{"n_layer": 9, "d_model": 384, "n_experts": 64, "experts_per_token": 6, "d_expert": 64, "d_shared_expert": 0, "activation": "geglu", "moe_layers": [1, 2, 3, 4, 5, 6, 7, 8], "router_score": "sigmoid", "normalize_top_k": true, "routed_scale": 1.0, "balance_loss": 0.000977, "balance_bias": true, "init_std_router": 0.0149, "lr_router": 0.00206, "vocab_size": 51237, "norm": "rmsnorm", "norm_eps": 1e-06, "tie_embeddings": "early", "optimizer": "adamw", "lr": 0.00126, "beta1": 0.9, "beta2": 0.95, "grad_clip": 1.0, "batch_tokens": [131072, 262144, 524288], "seq_len": 1024, "train_tokens": 740100000, "steps": 2739, "dataset": "wikipedia_en"}
Below are experts of layer 5 (counted from 0) of a mixture-of-experts language model. Rows are named router (the router's row for the expert), gate (a neuron's input weights, with its number), up (a neuron's input weights, with its number) and show model dimensions 192-239. Each number is 128 + 24 x the weight over its row's rms, rounded and kept within 0 to 255. Numbers have three digits each.
Before each expert's rows: "mostly gets" lists some tokens that are sent to it at least half of the time. This comes from a sample of Wikipedia text that the model never trained on.

# expert 6
mostly gets: "The", " They", " This", " He", " It", "He"
router:116095102102141177150159100125101133127131105157155109129130128166157137176086160107147139118127155129136129150127162151110106102085110149095136
gate0:167120181132130137079130106153171138125151125114134103087107121115130104158134123154124164111134109089138105169120122121110122138130144152123126
up0:090116086129134109147143185150131166153119131098103126138102140122136166137150142102160110115159117125122138103135132110114143150134120126129185
gate1:145108163112106123168146126162132181106135078149131114130103088087152130116132129148103144166133138094126191116180114133151098142109125127118142
up1:112116142115144167138073146132123140132183131117126127145159089078126097118103132139112159161143132083109121124162149152116095100148159129151137
gate2:120132116145135125141148125112116132111104137106167108107192112152145088134116101138075142121118116155160107114113157159107135086122133153160136
up2:115130122136140127111146129101096192107122130112127103171165091080119175123070120136130137086111138144126114121156130119109146122116157120090099
gate3:136165131152127153140157145157107110071121129160142153115127175109124122143079166146107100145136114120137129148106142135150141128145090106131106
up3:097131140088145115173094104130135115134136094128127123140138097186123152122164113149140082087133141160137118115136126118117089137119147123116098
gate4:106108140123178078082105077161135169110152118112118097124174107142117111158133114155091170162116100142139162133147132109102110122134124124144106
up4:130134141134129120117154120130163122134112125111103118123076108087118140105146131146135090157134129077125114138177094115122129144128136115117114
gate5:116105158165125079129119118161147109135148161128135131105089138129130119150146129122146142120084127180123102129152128134161091118138169174157113
up5:115134100112121131091132181085124121118142094144107108103109120124147134106145125148137125063104143155094109121101170133143121141130136139160130

# expert 49
mostly gets: " it", " been", " would", " they", " were", " was"
router:147089135112106170167121147131111118147132100118105099132148143191142143151131129133124121140156155134081086186112127130111128099113139141158130
gate0:149104144133096138158167139069135116129152127079121137114139135163113163099096132093096151132125136114105138108150094127102121160122114081155091
up0:108160138144137121140176132115120188108082128115129136094088134113139133091161134139123119103124131115134141085091120100162116137169155111187121
gate1:125100110106122108153135125144111140113124141126141112137090132096126124163167126149102146116123135110133147219104127167151141138142130166166141
up1:172119121145141090144113148129110125113120115150129093150103139116118119144176116152131108124123118124172132218102129194134153147126144196181106
gate2:132153188142109131095140134164126129144135107134142130109113139135131130108144109130118106127141096121112090144142127161148117149121099177164097
up2:178101124125089158114108123132150074159127138092107139084142133135144131138095146135142128159163155135150162116067107152120065143114085119123167
gate3:157114110099105080112147124141133107153131133130138115123138111101129154093104093113109136120100146102128202161130098124154117162113130153122148
up3:113136113133124113103116126114128096121131134105130138158139175108092120124086141184135078172166122141144145126144110106135131133132115139127132
gate4:137129085109144072116150131107133108137142116130138111072139127131137115159163148108123117101140152143095205132179148128110119138144123091113132
up4:118104153164096095114160115110178105152129116101118108150133164140112084147120107133098146135115146136119147153174101106157136151144132106123104
gate5:084110099131100138160092133134097145151151132139120116139134126180110107140144151108107150117123106152136135112103148145116108095126193129120159
up5:146099118120098132161131151094124161136157147103131096164080101119126119152102134119092163113125089140148096194130148123112091162109165147160090

# expert 3
mostly gets: " Primary", " RC", " Academy", " Elementary", " News", " Records"
router:117152149119148128102134090151101153093123147183115087112143114149149134142104150136130125132131134106136123164154170140125155098127119108115112
gate0:120135116126140140162126114132094137087149114145124112108163146156182148148101122181173148122135144093092144118171127096119148105159129094137131
up0:114103151110082123106118138128130127105164154120167131097090112135126117114135130146183110144089153120126121097164139119136141097131101136153146
gate1:143108162152134150128126106116144157136102111161125102120117095113128091135091157121168159172093130146131123136122143095108131109137147125134125
up1:115166151109113104179158099108123146117138143144090106140155107118120119089163145100141127172150098109100085132125112130129099132146109097086151
gate2:166147110138119122167135139141118131173131096120086113088102156082117124142133106165162152145165133103119140140124141123124153124147115114126121
up2:143117126119139122114135078168171156172082149100160145131103153146132130127177134128155137118123154122131166120112131163170084097113170131117149
gate3:148123164100114148130139108153133123086130146088167142122134114107099109099146121139146111129109118171127128103135098112156110129155123126100132
up3:067144107139138152114141108114087106160162140126108129195143126160134153157127121096129154134140127138091138128112114094131170149114111138118120
gate4:108136108130139091068100098095096167067136082090131115149144150123146141117126119123141149144168138120109142138158125174151081116156122140134123
up4:099124100119146130128113124142117114172102137160122115146164116158157134135136147186139127107131144126129143126100155116084148151111133142116151
gate5:142086143176104117096118123112144159104150129135155116118088097092157150175115100124124141143140152118120136121137115130127097158116175126143115
up5:122157109101134153111120144152142103111141111128128125122158149154091136066128127076115141143132146132133140137138122113136131132095157129110121

# expert 57
mostly gets: " their", " its", " into", " his", " her", " been"
router:104139155123111136151139105131123126142125145124120135134123147147153151158137178174125105096144138138111137231085126159109134104126154106074128
gate0:119094116132157128172166121176097094122117127132149096159135154153086144091161089171104132135127130135121144114103129157136159118132148151150068
up0:183118106135147099116145123155092085150089100148146148123157142151094105142097134122110091114132146105105117178083118121111123160086151132115105
gate1:165118145138089115120104159139145115115118165134123142123124122108136115159121112100095116128110165118091145174090108186151139155081154118125098
up1:154135161129136098128144138112141140157091161124146129156116133095145144147089112078135141102122119109142109075137140143164131121165147102093142
gate2:093138169116104147106132178140147136119114132128110100121078132114145138091135096129155125109179117156107140161117167122162125182167079161142108
up2:126163143108117106090124125154134080136139154100158109151134091137106161146121148071118126122101105141099112135124166126116123179150092175129116
gate3:166096112127131095081126125134122124132127092135164164118138146143117087180151117104119149139109172146130145135158106125157142165149128164120164
up3:085185102146155103150108128112155138147140139130133128115119117096137164101170157141156106146171088130090149136128131108113097119119087115133109
gate4:132118169141136135101174122100164126103179119110083137156101174141121101107136117114112140140106092164077135110132135124198128146129169127102084
up4:181135142125124097128092123149145111159113131120092096126155129103135137087127094156123106174136121140162085073113080138123136151127107095161100
gate5:133133119149142154115085111123127158144133127101147160160120160118124134151163099148110089114121078130127131153116099129137150159130118160118107
up5:123145186101104144097134115151124137135158089130123185176096182104141147116136120095143112159118125147109129106128140102155125131114126092173130

# expert 26
mostly gets: " who", " This", " They", " which", " He", " It"
router:115134122108123156131138125143116121161140151198130091128151136143155132161116139087154153140113135119124130171150178133104103086074116131101164
gate0:131134102158113133096123111150128197095125122159129115130109117107099116144176090136136123134112114136131178174095154105156167094121070120090103
up0:119098108171131122136098120140132102069087147173103110138134098141089153143124110111141132089129161155137123168121135094191130117110115130107107
gate1:116123161118143128167110151140151071162157133123143096086178111130089103151077124103147131146127122123135129152160161098093142094129136180053119
up1:113125151106133146177121178135181109112142165159140082090183136123111102130078159105150121108114124125141137168134128075141117111108153166072131
gate2:122148123090121134084136116122138164154148120102082111108110121139151112136164099109146128121093095100095117140093081145112119145119126147126138
up2:155125130072125119122171107137115128144146116127114143144112107139160128108121118144159133150084114072113149177177096124098119105139114117119113
gate3:100133112140117156135132139154132112143153129152129157158151180171071131175080090144114134178130136142128119136109070153128152163104120146114128
up3:094111166108128145129122100139101180093125116125099135140114176133138126100167133149110077125140164097101159103115137119139085104148159109135130
gate4:093127159135092132099091149100140149115132160153127131104085116142161124165180176129141137134105185140143145135122159122159114103104146154152155
up4:124112130137099180141105126124120168143133133110128125103124128153151124112158147138114133149109148121153149112141157130122106136133137173142152
gate5:124102087139128122137139138171138144111155081140136103090098133164103140121102143133077099160128153110124131153109084106148163130147099103119107
up5:167137141095138089168130133137162116095116115138101151133123145130138140089141100114128098137123168118106172136088094119146119138157077086141143

# expert 44
mostly gets: ");", "),", " by:", "o,", "a,", "an,"
router:121108098086141106157167123109109171140130078154123122122137142153147161125122175123127152091154138139084134134094135102143124134150140123126125
gate0:152102170105154104126140128114129116144121168114099115133151118158132147098132138075113102114128128108144132129134145141131162171143132091117143
up0:116142150128110117112134099148142143126134085131131103144098104113143126132184105143107077121128080104116150140111157125089134165162153102104103
gate1:134135142141119120114142162172144114111114123132121112123145136133083163130092162150154120138133134117076116148136133127145148130108103077127104
up1:132090148153147119142154139159117145143107129149136098134097138102126149154136097124140141080105097188163116127106131123125111134149160097094107
gate2:151098127111106137135131101146090155126178095108115100114129128123120150123147143106080129153094069122091171133105143116122145125100161162139104
up2:166103138096124106132179157134147109119120132173099090098117112099111080149105135177164090092068121182153111162162155124120156096137128125113141
gate3:099162115093135140147163133130124160170112139128103125137089188135118078169097077110145134124135149120120138132109112143120116096105152133112107
up3:079113100138159092109093134099113124090157115125152121113162124150126121119126141091107110139140092118166137103133152137117115105158108084111167
gate4:132152124194150125092176109106089176108117107154138125133122136118111129132146127128117175119107137123101088144163104146130122119118113085161115
up4:130140131163136102132135128064095133130161108121150107097155095137133136106119147143097159112129133179141122146150110083144172101118097155128136
gate5:085111112154117128126196111115098173159154108118100109138142117109096132127119174143136168110107131105126109172145096119133112109134135125104104
up5:106146139130125159117130131086118131131130125114130134074137136144108124098163128171133130134153187130138155143150081104155164163143114101108104

# expert 4
mostly gets: " also", " but", " not", " was", " would", " has"
router:127107143107125115130167139116104162159142120134082106143154136167122128156123124138091134123111140105108127171143136150133109162113105079114115
gate0:139132150082115110135136110099095123144156176117133131124108068133091125111149118125099176141110166090166121128158127120143135141116113138156162
up0:144124119154148146136135145130143068093120111153172119149122130116141125121119135124144099112146130149109094130091126122124111135134125126128134
gate1:100183132114141143063144126119155155158136122134100130125148126141150149119159131109153158110130127105158131136120115145123109108126088148088129
up1:122106101084116121152142137141119167141091126097146120122077107110114131138143110134135104169137118134110089147129160147121141108155138088124091
gate2:088120130073107109103117148120152117133145124112145135151128128156089131181108122127109100148121164129124112123158126121126120159123073145098131
up2:148107096095143091052136109171111122124116117125133184131132150138114112144099137154153119138104178101147100135156053113169128121129118105163119
gate3:131129124129178142104114158142163122141169127105187139112094116126067105145116170130125112143124115161128145152100084159156143118076166122080126
up3:133129157160105139131187129100132129122129114154104110113137177138138129127119060083131154131115136121143102152138144130094131165151075147098122
gate4:127150129172130123124125167112092117108078158124150109136111113089102112096102118136160124148109099122166062117132116132140169125122148140147129
up4:106135141152109130143125119163127097106117144142146129115137157167142129094157096173081135128138163139086137125123090095184155139190077142167113
gate5:122138126144175137130107141154127125131086141148143105138120132133149101120106141133092117098155122153168106162073138152136144141105079168102148
up5:129083142109178112130143134136150126138160095114127146091121117108126134165093103103185153049107118142154128114154170096140139142119116134101137

# expert 32
mostly gets: " people", " but", " However,", " while", " members", "s."
router:125141144101155101163167144105109114095122124133142123122110124134120170115154131131164117107168125160105130191109142126111114130086128140127145
gate0:131153129143134119121098120116135120145125127114141126114145119145133131132157151154102148142137122113118140166162155137128160131155123149113135
up0:119087132132057144127126141107115142131111125146106170174103121149115091123089162140136105149119121131113142101111152133116126151144128122134118
gate1:118099120106113207072138112145146109158140118130131128135122090121149131120103109115102143157107100134135131145141108159112087094123113139090137
up1:121072155119141129120161122188138163150122130100143121129113127140119095080114109129124134117127118140142136165153104167134067092155106129107107
gate2:120099190150129097154126120087151100129110113105149111093134125134122141101146102126098112162131113138149105128133102133140125130122132131135103
up2:110169146132122106149188133161155122142109109168137127128118122115129139096144099141149137173126103118126135138132159159150141112157126101137163
gate3:115132092102119131125089128134128115140122100090146132114144096104129155152109174119147161136091131148098148104156147147093074098116115127105092
up3:144130119113090096105112125107128141112136127133135141126102151120126147182115165120162186120095086125106144128147121154107123121112092132145158
gate4:118127112106125103138124156107148083130100106170119108108100132138142147125111129087110155133117126114121116142156154143142114102100106142161131
up4:132131154115110085090121150133156074105128085140115107113073130104142155110145088120107124155109111136119104153123119101144156126115125153124091
gate5:087134142142103117111145125106145120078149158106133142148150096131120154112168121135142114160127171120136102138080154134128157149132139160113093
up5:149161120087130119130110117155077130109128105109115187159135099141136145111090151143105111080138166124116146126117112128144123136105153123073114

# expert 10
mostly gets: " China", " York", " Street", " Australia", " London", " Japan"
router:158113101132124100107147052133114099112117115138085074137141129140125127132113155110130119137125146111118137142131156125108101135130113092095094
gate0:166122132127108119083145053103158083081158123137109120115147105138142152131149123103132138166157159122111109144125114087139091114151097161122131
up0:120122145113145115077145099123113191079154125143114117123066078130136140131139099158122129124119164164135139128133146057144123142124122156147153
gate1:111112137146099170089138111086140166092141079135137118124131107128123186114092089112121143187163156133159100113125122086124123128143142127182108
up1:111142091125137107122117153127147131119162137127096097108123103171114147094160102131087141150107127135114121126159122121129123135133167150148083
gate2:114146104130120135128139113109145129145145122089115123162097086157134096103129146111154186169103143141112126105110139099125125128180142102129125
up2:144151108122067094133120121103135123121168109122125101147128068098135120107124145100117146122134116120122117136146157085143128124125133107130108
gate3:127134151105122151202125132137128152141125149098103110092142167133134096131092156160167136120137141139109162134147144158118141118138114105141135
up3:098109085121126157144154134121095124141130127158136148143155116128156129136143084117151072119146162109136121152105107140115103133082114126092134
gate4:066110154126125106083124129163152124156137106141147152152124119144192115160116150123141193128154151154110147126164123127150133152100192101123151
up4:131145122113106100103154137120151145120156139133137114097120103138158137160126119122140146127093135148079146127116142109135100144098180063149137
gate5:143106135161110116105114091115104165120132156106121115109108096109088162111117147126126121119121154133111142104087117079184120175133122141119130
up5:123168105160124085142124157110124155176125133144152139124145185142139150138133157115132112134169088118155104125102083124112110108119139126141126